From a checkpoint of a small mixture-of-experts model trained on Wikipedia: 6 picks a token, a variant of Adam for the experts.
Below are experts of layer 3 (counted from 0) of a mixture-of-experts language model. Rows are named router (the router's row for the expert), down (a neuron's output weights, with its number) and show model dimensions 0-63. Each number is 200 + 40 x the weight over its row's rms, rounded and kept within 0 to 999.
After each expert's rows: "raises" lists some tokens whose logits its average output raises strongly, later layers aside. This comes from a sample of Wikipedia text that the model never trained on.

# expert 12
router,205,222,214,172,108,162,149,233,255,281,230,135,177,209,153,204,186,223,240,220,199,196,204,185,144,182,254,179,181,235,220,199,193,209,234,151,177,136,162,234,112,164,178,235,260,204,163,207,163,225,207,199,241,207,279,140,219,174,234,169,230,197,157,261
down0,185,287,208,268,181,143,177,125,194,226,129,141,200,140,197,263,140,249,249,173,262,123,226,197,228,241,198,247,161,152,199,216,176,245,208,234,183,156,219,167,256,210,173,193,189,213,179,160,142,204,265,162,214,247,147,226,258,182,215,139,131,217,153,268
down1,158,115,166,199,224,183,218,155,172,162,231,232,151,206,140,201,242,226,320,213,182,203,132,230,264,191,168,153,180,204,247,233,203,158,215,121,230,204,230,150,187,226,190,116,172,211,206,180,154,280,152,143,221,174,207,233,223,162,200,153,170,185,136,156
down2,146,181,153,137,221,177,236,216,181,285,103,164,137,227,271,189,161,186,150,212,210,146,253,251,202,210,190,247,218,185,146,258,252,227,167,152,200,191,152,147,218,174,168,168,210,134,175,164,202,153,274,213,249,228,188,229,232,166,210,176,219,156,207,222
down3,238,187,143,196,216,172,205,141,147,139,186,199,196,184,140,242,179,174,127,237,191,181,237,261,220,275,189,204,188,199,167,180,148,184,292,140,205,221,241,219,242,271,246,130,257,218,159,228,158,211,209,210,228,126,253,151,164,202,191,221,231,162,164,211
down4,147,210,138,203,258,263,130,229,193,153,192,259,243,279,225,203,273,203,194,246,211,207,172,246,175,212,227,137,289,146,223,233,174,181,236,190,260,227,228,180,203,273,199,236,191,187,130,209,249,232,191,199,227,202,296,183,284,193,198,203,271,163,188,222
down5,220,248,174,199,236,154,214,173,231,291,230,154,186,113,98,194,252,204,197,123,141,236,273,144,243,176,220,237,218,278,246,227,198,181,152,83,166,266,198,218,219,248,178,198,203,220,178,216,198,195,290,158,205,271,180,215,214,220,200,188,213,143,189,228
down6,231,209,258,246,200,214,120,237,173,226,159,189,249,211,286,144,143,177,179,168,272,197,99,181,211,271,214,176,236,179,223,201,229,203,178,185,215,183,171,181,183,215,155,164,300,205,217,194,238,216,212,182,206,197,138,270,245,235,189,230,164,231,187,172
down7,234,206,197,253,168,194,202,200,227,211,169,181,216,186,199,204,175,244,209,167,204,200,147,236,210,218,213,213,181,237,223,219,209,199,179,210,220,216,190,213,149,176,177,189,241,189,171,148,230,216,196,154,224,117,168,194,183,188,215,218,209,242,214,224
down8,159,230,157,208,200,177,216,237,250,209,171,241,172,221,232,219,285,219,264,253,145,224,188,193,121,174,209,166,266,262,165,195,229,181,163,134,231,234,214,210,229,311,216,262,169,181,166,205,200,188,177,211,242,166,229,145,240,187,187,182,301,235,208,176
raises: "y", "ept", "ra", "er", "ab", "an"

# expert 17
router,212,231,202,209,157,141,281,174,188,221,284,120,224,219,220,266,207,180,261,239,228,227,216,123,261,145,204,210,122,145,211,240,216,159,273,228,215,122,260,184,228,214,124,201,195,237,181,194,246,218,157,241,195,255,223,271,211,174,212,258,146,233,246,248
down0,206,225,243,248,233,176,149,173,248,291,191,137,185,162,216,204,216,166,263,234,152,176,196,238,208,190,224,188,64,201,172,184,211,193,218,176,185,140,237,136,219,224,152,128,216,212,154,116,190,157,161,194,174,234,174,281,219,170,158,132,200,240,154,204
down1,187,261,208,190,139,210,110,207,183,192,183,209,259,138,177,151,216,231,207,195,205,211,180,224,242,90,177,250,224,146,204,249,130,205,191,214,298,202,98,134,248,217,227,189,213,105,125,253,149,234,208,255,215,197,124,255,150,175,197,198,183,172,163,220
down2,191,144,178,252,220,204,166,184,192,208,200,254,183,236,210,218,223,183,226,224,175,169,185,197,162,162,156,239,215,210,195,112,221,141,243,230,251,252,201,192,162,237,181,168,214,224,198,189,212,245,180,246,325,210,220,204,187,177,175,161,222,177,188,200
down3,211,235,222,200,226,191,235,139,234,245,228,185,195,231,149,191,147,174,170,220,145,185,135,176,266,206,232,146,218,159,207,230,232,184,261,177,210,206,212,189,177,183,220,201,233,238,193,162,130,199,254,211,274,242,228,138,193,150,214,191,224,257,204,179
down4,207,173,183,204,209,222,156,210,166,103,257,258,95,230,182,184,245,139,169,252,248,163,216,195,184,171,133,200,200,249,229,211,171,221,260,205,169,214,141,217,140,105,232,245,192,164,230,174,263,232,106,159,158,203,283,127,182,192,232,192,257,240,153,208
down5,239,186,276,185,230,190,225,154,137,201,139,180,236,249,114,136,250,282,202,272,192,234,218,200,298,169,213,168,136,143,205,231,171,205,149,244,201,245,189,164,171,213,232,169,160,115,237,220,230,216,184,184,211,235,258,255,174,174,204,162,192,202,243,192
down6,188,177,159,195,235,274,155,267,203,232,197,196,234,181,189,200,224,218,241,259,152,142,148,175,223,155,220,176,225,180,240,244,263,261,223,260,143,211,209,146,187,234,192,207,112,205,162,284,160,280,201,262,213,135,198,226,169,246,287,201,263,212,230,175
down7,179,180,187,233,249,112,220,164,238,139,174,203,142,181,169,168,224,131,194,206,162,202,213,182,244,215,207,151,157,192,237,238,198,214,265,191,162,214,180,208,115,309,213,181,167,218,204,247,184,193,215,212,243,221,175,202,229,161,222,191,256,188,159,191
down8,152,182,203,205,229,248,206,146,125,227,182,285,251,202,192,252,165,112,221,189,186,204,258,293,162,201,143,233,228,223,155,154,145,206,176,226,182,208,188,201,138,152,210,224,147,147,217,258,152,244,245,187,169,174,96,191,123,204,79,199,210,177,228,203
raises: "ade", "age", "av", "ev", "ap"

# expert 15
router,154,211,237,165,136,138,226,237,155,286,228,150,167,196,166,231,174,194,173,198,183,171,190,95,236,181,184,195,149,214,218,241,240,185,245,190,150,141,191,193,178,231,171,182,208,216,244,232,241,241,193,215,305,234,205,203,246,255,193,214,224,189,208,222
down0,145,259,233,198,172,165,207,175,144,255,202,156,210,170,147,115,139,179,214,231,265,248,193,192,190,223,180,210,238,209,191,152,174,250,215,153,199,194,178,277,175,253,263,187,217,294,207,202,233,210,220,210,231,271,263,134,202,177,178,205,261,167,180,103
down1,181,195,206,234,166,140,230,157,154,177,245,220,177,221,175,160,102,188,148,207,233,150,279,221,182,234,196,242,172,117,150,168,209,122,158,159,226,189,187,157,155,172,190,236,205,201,230,155,201,187,189,221,264,255,214,268,213,188,169,182,271,215,199,168
down2,261,237,168,197,176,229,171,150,210,234,224,181,272,227,216,133,219,211,216,177,156,149,229,184,254,127,216,145,193,181,126,170,202,170,166,231,208,204,139,132,158,231,180,207,184,259,232,201,156,291,183,199,202,191,227,151,287,177,217,159,124,252,198,160
down3,238,208,195,194,165,230,225,209,162,202,220,185,175,285,175,236,260,165,254,175,136,233,231,169,200,188,253,196,226,231,246,162,194,182,267,212,209,199,174,172,220,194,265,158,213,191,251,177,162,212,209,183,178,156,231,233,227,202,239,200,212,175,156,159
down4,144,223,205,133,174,222,221,153,224,287,142,173,185,185,137,191,218,247,188,190,301,183,231,211,251,283,153,276,166,163,181,194,187,222,184,218,133,171,239,190,209,117,169,177,198,159,213,233,228,193,180,209,247,200,173,226,186,197,161,209,129,191,207,119
down5,245,166,210,185,194,232,210,138,201,290,190,269,137,147,256,215,248,170,245,189,189,157,213,160,171,287,173,162,275,206,133,185,162,215,186,186,170,194,223,207,248,138,180,188,147,214,271,213,151,239,199,175,201,215,202,205,125,235,228,217,196,246,210,165
down6,137,284,286,235,241,189,151,193,292,215,75,139,215,178,196,226,216,159,152,110,222,192,222,253,315,170,163,180,186,110,265,193,212,268,256,166,170,177,180,123,233,201,203,141,178,219,210,226,173,205,186,236,236,172,196,259,226,181,234,258,188,199,259,182
down7,213,244,222,236,141,259,247,234,155,256,223,158,239,201,175,214,151,217,199,148,198,155,311,258,173,211,168,271,225,174,168,150,169,217,157,194,262,185,238,133,176,142,171,179,185,230,217,165,210,198,159,213,175,152,152,251,201,194,183,260,219,190,260,219
down8,223,189,217,170,161,166,143,178,169,185,268,214,182,159,241,192,206,115,212,258,158,197,171,144,189,226,170,259,205,247,240,199,229,192,237,167,201,171,187,219,219,204,208,146,227,242,261,229,217,183,252,231,272,230,250,232,232,206,215,170,183,298,142,179
raises: "-", " and", ","

# expert 9
router,133,191,206,212,219,235,191,194,253,147,135,225,104,280,207,137,213,233,103,253,192,226,189,204,160,277,171,168,256,205,232,253,204,114,240,218,251,153,110,197,180,221,224,205,246,162,190,215,118,150,249,181,235,204,246,158,240,171,201,180,200,206,143,129
down0,196,181,206,202,256,136,273,242,229,238,143,167,213,156,254,184,154,194,242,231,226,213,271,151,246,250,156,210,136,142,188,202,160,140,315,185,185,183,225,148,178,250,111,177,184,171,168,262,202,175,129,252,228,197,160,252,211,153,228,191,189,220,248,214
down1,215,171,216,243,166,209,269,212,152,133,211,212,266,157,169,214,196,182,250,158,205,190,123,128,236,157,267,202,188,230,255,254,185,245,170,224,191,156,222,137,236,231,151,184,180,243,228,119,244,313,177,212,178,237,160,260,207,222,242,236,115,232,219,170
down2,125,146,245,193,202,78,157,234,188,211,212,216,190,210,157,158,105,158,169,125,219,218,192,144,173,203,258,252,149,216,159,175,248,124,184,218,280,196,146,190,204,232,151,221,191,216,169,202,154,214,191,207,240,202,185,157,220,212,173,197,227,180,158,190
down3,189,174,226,147,254,178,171,253,182,185,275,167,200,199,242,124,202,164,179,185,165,144,236,215,273,204,224,214,191,302,203,226,215,262,195,213,152,198,224,142,198,205,180,203,221,197,119,154,157,213,281,189,190,285,254,215,206,179,153,159,236,233,229,216
down4,267,170,191,272,331,189,218,204,236,287,242,179,211,184,234,139,272,206,263,159,231,180,178,205,220,133,181,313,120,192,261,166,188,263,193,208,233,231,181,155,292,229,145,129,214,184,240,193,157,201,123,229,200,150,156,236,178,173,230,248,163,164,196,222
down5,259,174,205,185,210,201,212,155,208,181,175,202,176,185,214,235,231,213,178,262,198,209,220,155,277,212,187,239,225,134,242,219,197,137,177,200,200,232,256,219,141,252,238,221,190,186,249,129,173,206,191,178,273,174,134,240,229,143,107,265,247,218,265,231
down6,222,215,137,127,181,217,227,234,227,95,245,297,147,172,197,179,236,168,179,192,163,173,178,210,199,191,77,245,205,179,186,218,153,169,193,158,185,175,252,222,248,98,192,154,205,178,172,167,208,167,221,247,230,216,132,244,241,144,166,248,226,280,266,229
down7,218,262,215,202,182,220,261,198,219,252,184,250,324,181,204,174,257,221,198,195,155,194,182,201,214,227,219,100,242,214,250,120,238,129,156,195,145,149,235,206,164,231,265,184,159,269,202,244,289,196,250,161,201,199,195,236,225,219,196,254,149,247,192,245
down8,216,216,175,146,252,201,221,186,225,252,194,188,203,198,213,225,168,220,177,245,202,126,118,211,216,97,158,204,161,133,128,224,214,253,220,194,159,194,311,218,166,228,218,258,168,167,232,148,260,230,261,246,282,105,162,187,228,131,162,167,173,196,165,148
raises: "vo", "ice", "zh"

# expert 10
router,164,180,178,161,174,192,161,205,249,237,133,230,203,281,194,202,189,263,148,189,204,264,189,223,207,324,140,174,228,275,216,181,167,177,195,205,249,193,115,257,182,226,274,210,246,163,170,206,149,117,168,166,175,147,217,115,161,161,214,186,239,231,188,199
down0,156,242,145,130,170,234,184,133,213,225,195,223,178,237,213,198,145,278,172,239,199,248,216,266,166,200,256,265,201,166,206,229,217,168,176,153,190,220,266,170,155,251,211,138,228,193,188,194,233,156,217,181,221,200,191,169,214,212,206,207,200,162,245,195
down1,172,210,235,225,142,252,212,229,210,175,211,216,256,214,206,163,123,209,200,154,169,144,180,173,210,212,273,232,241,194,267,123,248,214,222,197,198,180,234,163,211,191,243,213,136,177,208,240,102,193,203,186,157,175,133,223,211,246,169,225,246,178,258,195
down2,219,213,170,192,231,244,222,226,256,210,211,235,179,153,192,197,281,235,237,180,253,134,147,179,213,223,189,211,167,187,224,312,190,222,135,184,128,177,197,224,146,255,157,183,186,185,289,211,116,270,200,182,257,223,280,244,154,177,283,172,175,218,144,229
down3,213,267,200,257,201,176,217,267,214,231,189,228,202,183,116,190,136,219,133,154,189,156,204,172,253,217,209,197,215,166,80,188,204,121,161,207,209,145,163,154,240,207,155,212,203,201,175,230,234,213,233,220,291,214,172,150,222,213,179,149,218,269,231,158
down4,261,195,250,202,173,191,197,221,240,263,203,129,184,120,203,177,157,244,228,225,257,212,236,241,190,151,189,223,221,233,239,179,201,202,218,176,178,218,260,201,216,159,148,199,141,220,235,141,221,223,238,221,201,215,203,252,179,267,188,137,185,226,210,198
down5,143,126,218,227,227,180,183,195,170,255,249,151,171,107,165,129,148,108,207,162,177,172,164,177,198,240,230,186,166,214,213,196,176,142,164,247,262,108,196,106,198,170,204,200,240,227,207,190,221,254,220,208,186,173,141,203,167,218,212,225,184,180,168,235
down6,178,169,274,186,212,267,193,276,207,163,222,174,203,245,238,183,176,219,200,276,168,207,205,203,292,225,254,141,304,233,208,210,214,176,173,179,238,184,183,166,202,195,200,175,216,200,277,291,149,165,179,182,213,266,163,185,158,218,247,208,150,144,192,302
down7,182,187,195,224,189,198,235,241,215,148,196,219,199,166,306,210,242,139,139,215,121,274,258,218,168,187,196,204,234,182,194,163,247,203,257,233,164,227,132,197,156,240,181,178,192,158,148,237,241,212,187,191,200,195,210,167,196,173,219,100,202,189,152,172
down8,190,213,195,226,243,207,183,152,199,201,244,203,197,157,227,211,168,212,162,216,184,221,208,168,197,164,236,212,124,156,198,135,252,192,194,93,219,190,164,218,188,247,169,245,172,175,229,309,164,220,25,194,196,242,237,255,267,260,172,262,226,122,215,207
raises: " |", "\n", ");", ";"